{
  "normalize_top_k": false,
  "balance_loss": 0.000816,
  "balance_bias": true,
  "init_std_router": 0.0226,
  "beta2": 0.99,
  "batch_tokens": 131072,
  "max_steps": 4876
}
Below are experts of layer 11 (counted from 0) of a mixture-of-experts language model. Rows are named router (the router's row for the expert), gate (a neuron's input weights, with its number), up (a neuron's input weights, with its number), down (a neuron's output weights, with its number) and show model dimensions 0-127. Each number is 500 + 40 x the weight over its row's rms, rounded and kept within 0 to 999. Numbers have three digits each.
After each expert's rows: "comes before" lists some tokens at least twice as common just after its tokens as in all text. This comes from a sample of Wikipedia text that the model never trained on. Tokens count by the router's weight.

# expert 9
router:437494552556544523482503547514531497546476467537542572433534458503522511539454532417458502490559440491584563477534471505501497520587492558482444492470494527533510490540488454489544448540485476505439456478546503539542451459491516459470475494467519480569547574485477535470506488481348532509545478453529462444500481471502474501557548506530500512482542424546561442473470556451472526489501
gate1:476586402493475474467531501428553517495514474503542486496542509523516473537567530506485574535528497513573523493457495518576516506525513489489533551444464556512496541509537497558497460527496482496482530441485433494381539525397483475500513441527543588526569479505540512520427543496479530442451525439473481482455398528472529420501545543455446484497467509476549458488484486488484540485477
up1:509522521474539474509524420486495462489450488539428510500509488490560523512448514536553547434521490558455446534530454523482497458485416531470567469520545451470544470512561509513511499440488443466520518568432531519557486493466584489555520496504466447566465579458505464545493459560546456572488494584481494471531569518452525453441469501508474505505496474607476486514565503510435442483533
down1:534459437437542472493474443540526498516524426418513546474495520461528484521403523438431548479532460496533467488468518441487531466428429507452561518475545467518478461518537464497515463537510517496489489466521501420479556497507488525495470490422515585498491553492519562492454509532535412500590508461459466476529506529498544549505503529500446495458556517534480471412542498495600476453563
gate2:470529541412480505523532451444473535482571534498490538524526478491485525523495486488512518442495483429487430494474468495420482479575500505485523562513491544499613517500570520495491480497464535441544511529526455463606489507572491578501547403461500541597478485435521526510475504479493490567575542546546472447502532558579538488564527558491527508487464477497513489491455485470493554518532
up2:441479368548538458451495485501502517500451552462435481517535521478495496465460564510513547473529501483560521535489502497483445465366481562513520473475566526535506484495517501470527514418498498469487502534484564506508478479461480410484447532453476457447533537478482473476486481527559522518433491485464486536472521520541456478493551530631503477534513457548467446516541462514589491424502
down2:422479512458479515521446553566438614505521518485486495485534492507456479569585487449448505382530437432541472523474459465491452498531466620479507507523473544508550508533516467480496540471537517505477505546504508526514492470484459530503471519490561470495544522497442516535488509437492457479539485508490541552544549505534517564562535476519576507450540423513589497528485471552540553465494
comes before: ":", "\n", "-", " /", " career", " information"

# expert 31
router:462449520544485515459545511465515482544500477562526507457529517554463512535490547439543482471497537461513500563505491574462489486524482506456461571572497479536483501477499411542541476551446469569479407436537521551471455551515468441457467473468541438553543547479513449484511474527424555476556462463533482468538461487555495544556557536516430547481539467557489470446491590511463517524540
gate1:533563511537528527510477495507473490511544514509613483451478534449530462479532464556523525549520459508553543499473413505472461507547587524540423525476552500509587463499514524525557493450437509535529511462543467479503488527456467511526451520520592522579507503485460526576508488473490553458523530425502505478488481421482453489446522413439444469437521500516521403511532500455559470495502
up1:456542504548494426489460474558573433453476532472466525493513405455460521430551460517468481437510534482550552508560435480531486502436495528439535455502461496536504565526478498600468522460599504500424496499462478459440542528424483507501564510449578467503459467442476538503493491496535502538477412555543538484519465477496545445533468523445512524483538472538486513524486460465486500518525
down1:533597507454529498493485541539538481511566578480537510389447478429461481529483485467519413493533496533520469510443407521463531472537567511534525509536497496497487524485403533446485461509512559548558462525529550466493523423465554520492559496509510496437603472507456506486503505511547547484549456461518444499481506560480545565554470543541460539513531491479539469489467471508493501536573
gate2:525507518562488452495624473590466545522545503539539576450421492460499469557485548480518525473475487586495552544515597488495536479522560584503486510455524456463425486450552495575469516517560477492436456511502507486468444486477561478473533457456525474506533469486501495549463566501507501523495470525528508569485461586465491509516516477509522467495554511458539451490472476453547547545548
up2:462467577423505492538516421469505439480486446479484597519562474508456510459472486489425474512472524540509547529522539532509549515444546482538453483513480464522565527424530487458500475487511463504397505442443498520521478504485501540482484508443567500551585475490526549515472452487477510633476483531509507575525508542526519548495512526447543466562608504520545547524507531534478509508470
down2:534476489484521460529514555523534553502512575534448507464478473534533451399499501468512441509523442446485556498503476429547525553563527425458476436526511469525508477507507514479424514482562525543486471570535494533418506509508519535509453521486478566587511571492513546467506464456429482536560429508462493461534489514478467482576511417540517531549426498442494491506505528437439475556485
comes before: "s", ",", " and", ".", " of", "ing"

# expert 10
router:501427505531474584454510543436535518525497492504542495509497472516510484516524536497478468533590463509544525520540518545572588474603532480492488481513579442501528477543501416512480478533477514498506446482501462605497482500448510469478481467489580438606516533492498516460480527549434514510479459452515450469501510508578478511549533538483433526487562439525476484497503576545465543429544
gate4:500478452587511490539497489541520460472488507419529502483496542521458508488591452492566530447504496469540451437457562517491455506475538438453434554502527506493461520496583492510507536469517483542487555498502484544523484531488484509452553523536507414513454473548580518488415482449511507534440485474473458511575453500520476526491555438575517471539514437515499471522556509446410576569549
up4:482484505574482504528507498491423501460469481501517553519441463544512509477510496496444470524508527355469516572456460506505517524500492480520496510467449459477490479454521517509548515468434463514440485563442508590409465482534592548429503504456529499470533512447449444521484485504496526504490455523466495484528438530529472599560464517552526469537445542604540541535467479479500535449468
down4:470427397428510457508491490501572480554479474562554457549527512436481488490544424553504574481517509493475441477528494505503508518464604456543440556496525522457574455555473501476527471503422516536510499560479540585504480518487548474536434532551506497443535478530521469533552502527479510470482424515512437443440560509484470521475476510496455514475514446452572517515515523482563532474461
gate5:515597442509504492518503520510441540550519493444549447459455464546542492536474480450531458506474507465496472492477501529497461529560499521524461409496549542442492470490506448448486524527504535552470503444551523501557486475473539435503534490501505485537460518453489560510466531504450462544578453429529491509508519482507560422554585517572455476555526503527558393407451509480463506561543
up5:487563433526515559499494526528547524508506469475489508506546434472522520485384541446531454504554554506501470487493561497394496533625497456494538465453531543455581490507556525542478566490509569472498438469513521504456530466473490567460529471486468506470505457499496478577449460555469487491484461498489583542453450476551529490486485509452510528519527447457493545471459560447469459500558
down5:456476529457515522423530499478440445447520487532527508508465527540469517436497483576516500556489497533464526443443459512508556490507499501556520491503458504444477388511441459507531530454471571659529532523526453464530496509459464555440499479532480518507519451542526585411470434565494504543503529440500474502500532468527532449505519521433545526475496481461543496466548522528460543520513
comes before: "s", " of", "ly", " and", " century", "\""

# expert 5
router:433496537494549533486569493452510495548536478485532533445524464494506513549504558431497509468526449509581579512479508578485505476525567506488493516498536507544565458527506429538498526481499461537514443482503502568526485551479497450467533498494559478563556554479523488490494525584315514521513494447515466457491484494585585497488521486510516555505548471511478474482472528536509519493582
gate5:385546482484512507496461466438491504485466568441455525534472413545493519541508536461499437515469568502500524533475548494533567504484496464486483477488467605454555467512527422533493509544496470493528452492510467528536492603449465481458494441534482513605508498427524507487477531559553465487463528514444484439498430507529517516519557510474492487436542457501507585437473518519565511541496
up5:495565560473524481527482526434501602452472566526459487507433486496525524504499510536489592575500613520505554507503563534469540521470445546505509552512499561491536490502534483409535513491494538531550514571513485543484477545481488512508442531535432520493465560477507508494486459477554493529420500536457496479500477477595511504494487418495548525487460478524456513416557447576456454521522
down5:500437448507507473565475499426543466474475489500466531512501474460482485470462415488456520480563399497465610467541442505442485502520550506486499498558493506497474618501399556464481505550473536493536501529499483538471544520467447470500482442535486475535476546581462502552481511487469416525511525513523488511459550534530456502510498544528500456449468514455617518470495459502530473422470
gate6:489438533539479491456454479473529486523483550480455452554446483531494485479528454460489481460555566414395489569504387503541485532540502545507480508507465491544508497475501523536503502518490461460461463485510564436460502516549526477553488586508470468600532604508492528547526452482474504448497478418479525463542440460557522520521488608514475550452484475512513475490432515469490509539516
up6:500468412518498539497470419490496504557542501503571430550485514481500542496527458438435494521598489434515454525500444522451456499540534561452443518480438454525491505515449461593425515532506478518517512492501503385497487515536456531616487527522448532502543537488541479549570462531495516485493463547481567460529505544522421481491485505567502481513496514491531485480425483479511528549536
down6:483509472528457499514503500499540466492546498517555490497505518530469489454478527539491570549552455476533475502522528565538492492545533488497418516499446527529433474519488435499517423480542533509509549465537490468472519549553568565481445521471507441581532465477431439482533560520561506553478487560498514535418436426585489526470564508506427522458466527458453521524435598531530451467462
comes before: "7", "1", "6", "8", "2", "5"

# expert 22
router:458498525579567544489494543476515500579548455506525505438548520514476444456446525435532446476547468448540524519515559546533513477546545533513484500471511506511465515523497402550513451516484485560425445486526514545565445462536507481458502498469528485517515568505499482470479529494319517494504496429494510509471441468572517486529519510511463518493535464562513516498499544542430571499531
gate3:540477497479598506511534453513591506477526472464450521488505512478451548544524533504497526474504464485530560513560522512496485504523590483561596531435564499477515486548601457600464521465526526532460479496489413476540438501498506490522463401534519457570455443509500466448484516548488468539518479528454484522508497501572516488481515516500432555525511479491459462408496550557488468460533
up3:456525473416576468482460521410432602520509488433463499482506529440583566484454430448492529450535432530572544445510522505457485520533521552431530507509507521557434501427470494485491494491475454461512513513574560567505536529466497519469506511495538498496535524427463519557589557442521508507512474484529516522522535467427509461480489499412527478501479504464491518493456538485516490517464
down3:498577435473504508502514477526428506504513472444483506601429539511502473570556479486433517460523424501557480528577542517420403558520518483441579482597553476464424491479465525488471542443476521485467506496422467513503494566539474514474465486495498433505478565474519501475512468544463533511509486505511565450511476461459502577502433486518469518489502478528459512502489446568473519457471
gate4:463482412507526536494570509534517559526443447518462527504464522452527493474531567437569442495512496501475481489551500452511492449494454425487581489434527480553540511556488448573479464580446525472462492524442428458477576543487518528512509569445517474501508460562555472456471530505477529522526538445477510498510522537488569440523576523494546521470478425466433521533487481516436544490528
up4:522496471486519416521482442565500472556433448537539460464481537514510496498499456462486477511493550538564458452475508536487518543544444531443486499547513546482498424423480517509527458502549524511428521550565520516442583481502452541532584505462502427477519465498477486520559462533530487460499416418437529523543547443476443467560537531414547501504485523466480484529475538446512512426495
down4:484492487497505536522543569527511523446468552494473519550526501417572511522534492431489475569476513427451510554531505433478469462476502437486506530462499512544544551544508473533575447516458510482554492536493465439512454513488535480521450528513462497475511479574520500473445522420422545490525619523555513534487441545496527584439485490543489509492430448522508504557461522488519432563431
comes before: "0", "°", "′", ".", "5", "3"

# expert 13
router:475543571514525523478513533485521435529470486462570472436478469477519566492504543438547445469482458479555544477482520580504536493519559465480465517520539556537525486531529477561592479489486449451505444454515471533478459472505523448514471503523535448589574491500536516496491488579387555471494473468519453462454494505587547495497582519522502515473530476530468478523509558485531592522567
gate5:456461531512514466520466544500495509486551539498467504440454459515502458484515463511554491526523550417528580473503526512470538547515472491501473522447544540551521504509465454591480542473417478586414477482539506533516509521514421530465570529495496516460457594577522506543559512505490536499555457454481548546567458431562586528542515512466523513453526431502486526521420472515485525542525
up5:489511495555494508532460466507492535493572487526502496503479491497517474527499478540555507490553467465544540480497508513470505575559451538478503520521511591551525498520484505574419494472432512569462528523514570488580546500496506528480519483521449572507458541589602518538493590524504468513524464459478592529559491462506624484535514570474575515497469446539472544524494484485464540538555
down5:529463557396495451486448554508533537470536517587446479553434531471520493448471457412521548458437509476503487463501476506465533526474457599513451520537433486499475503445574454535470496534499468525443513467515545551587489488555479561511453498498423497495470479559527502564540552451471481516452511499548520488475558564487499464493535471488475537537461474567489568514493562467490480542474
gate6:470538491477458492540452511456479424469512475486544544544442454534474550530479471526495548512496494512510443463487482487470497555576452495495470574492470479607536555505444520445396510454447483535477488513517440505513430486551508426511492523561505496577519472533585536554519446504461565521579476516501450442469516465475519495485420516541441498496529450439462505531442536475465519447484
up6:495531484489562523443446462489533432511462424401557554527505494502495546504458481494546510555484522539465514531515535473450493542509406475494522480494519500498456542514415487515461450486562524517546417573493514505537458528524505511468405560493523508465512477565536471437469509457513487428526474519462434470466450470488421509550456538508451460509467463479450491551523531421455566501438
down6:544562546471567443628489526489501490513487504512598451548508498589430531427381527507545553512525482509523446504515449483495522468522495516539593516538542489464501471444488577495491494488506421500513490537499475462467440482497488510485491492567580509498523509489456474488437497462591406497488485477503463482516440508480492547489490481565543469509539505549492543496459496526492480511439
comes before: " to", " by", " in", " the", " on", " with"

# expert 3
router:473489537541493514456577495437538492520549490527532479438522501574501478536487525448568465525584472525568523486567503549482552502571535521447492513472545560549551493531531402476557444547464516509489386516474514526471515489531458451476556501485527500500520512507537516465481533533413463411499514476480503443526476485541539524556521520594508524450513468532490487463506533494498534512613
gate1:513483524462501486461476548520440540513457510533458518460539504547495524430496509577494403480539462435462515495473427520496521460542511519552470556494550438503509502497517454433521471518476562434574436479462458453536482554557519457471520513499536531498456435513547468434388509527463462476522452480491496490542507482463521457456600562525515419472509483510510480454466597499486467459530
up1:507514465478507497498497514553474480524475479437526434514472511487469531530455495507441530437439536536468521494447557464496431462431472473414493536475444442479439521477534416524482467459536546508540515485513512507469494491428508459491482444534472502478511496488407569490545513498538551534378490460569528536495578471442425536521532470441472495556512541498521457490565483533485529535404
down1:411592477445521485532561500528546526487481502494546530524594423524502489490525514538604552563540473484443462475508416493551478503598443482503533499512502499554506498507526562541439490506488571437548477499475480557505494490468408555518523467536520542510524508546565511460442488483592475503481406487451558502475476448462535496486512502500512505493472465496517521458549529542450507516494
gate2:499476510496494492490497517455476507485524511507581523518552505501484505507536502510549522535518509430469539542520583477490510514499475467461504508414550489497538454430503465475575581496498556437484497496509500434562534530456416485561521499504509508487508506571563527494380481483461495478487512452579493547541471412471594514531550419525473521486560449450499494448474457551604478514522
up2:492409470531551519538492445515509493490506542491473485482407493531522535514590524508435534516486506500473489508430513496494511534485497497495495561477488403492516555530581542486417481446483518505561490495484583503467497502492486529498492406541416515441472511544465440577532501538507556549495500498475566488551557442630507512480526475513532530512516478451508527495587466590498501510487
down2:554507527498551511467439424452531496532534486491453518463465500556516470507588502465519498490526445487474483546533474574500433493496455532482521570484534540510480480491513516504454547527556487547492553500498497549456430499459426513492545524465478608451487446509433549432465425454578557468528541500551463459544471567451534484486473528511494456466412508544575520521517462507450498518560
comes before: "==", "\n", "The", "In", "===", " \""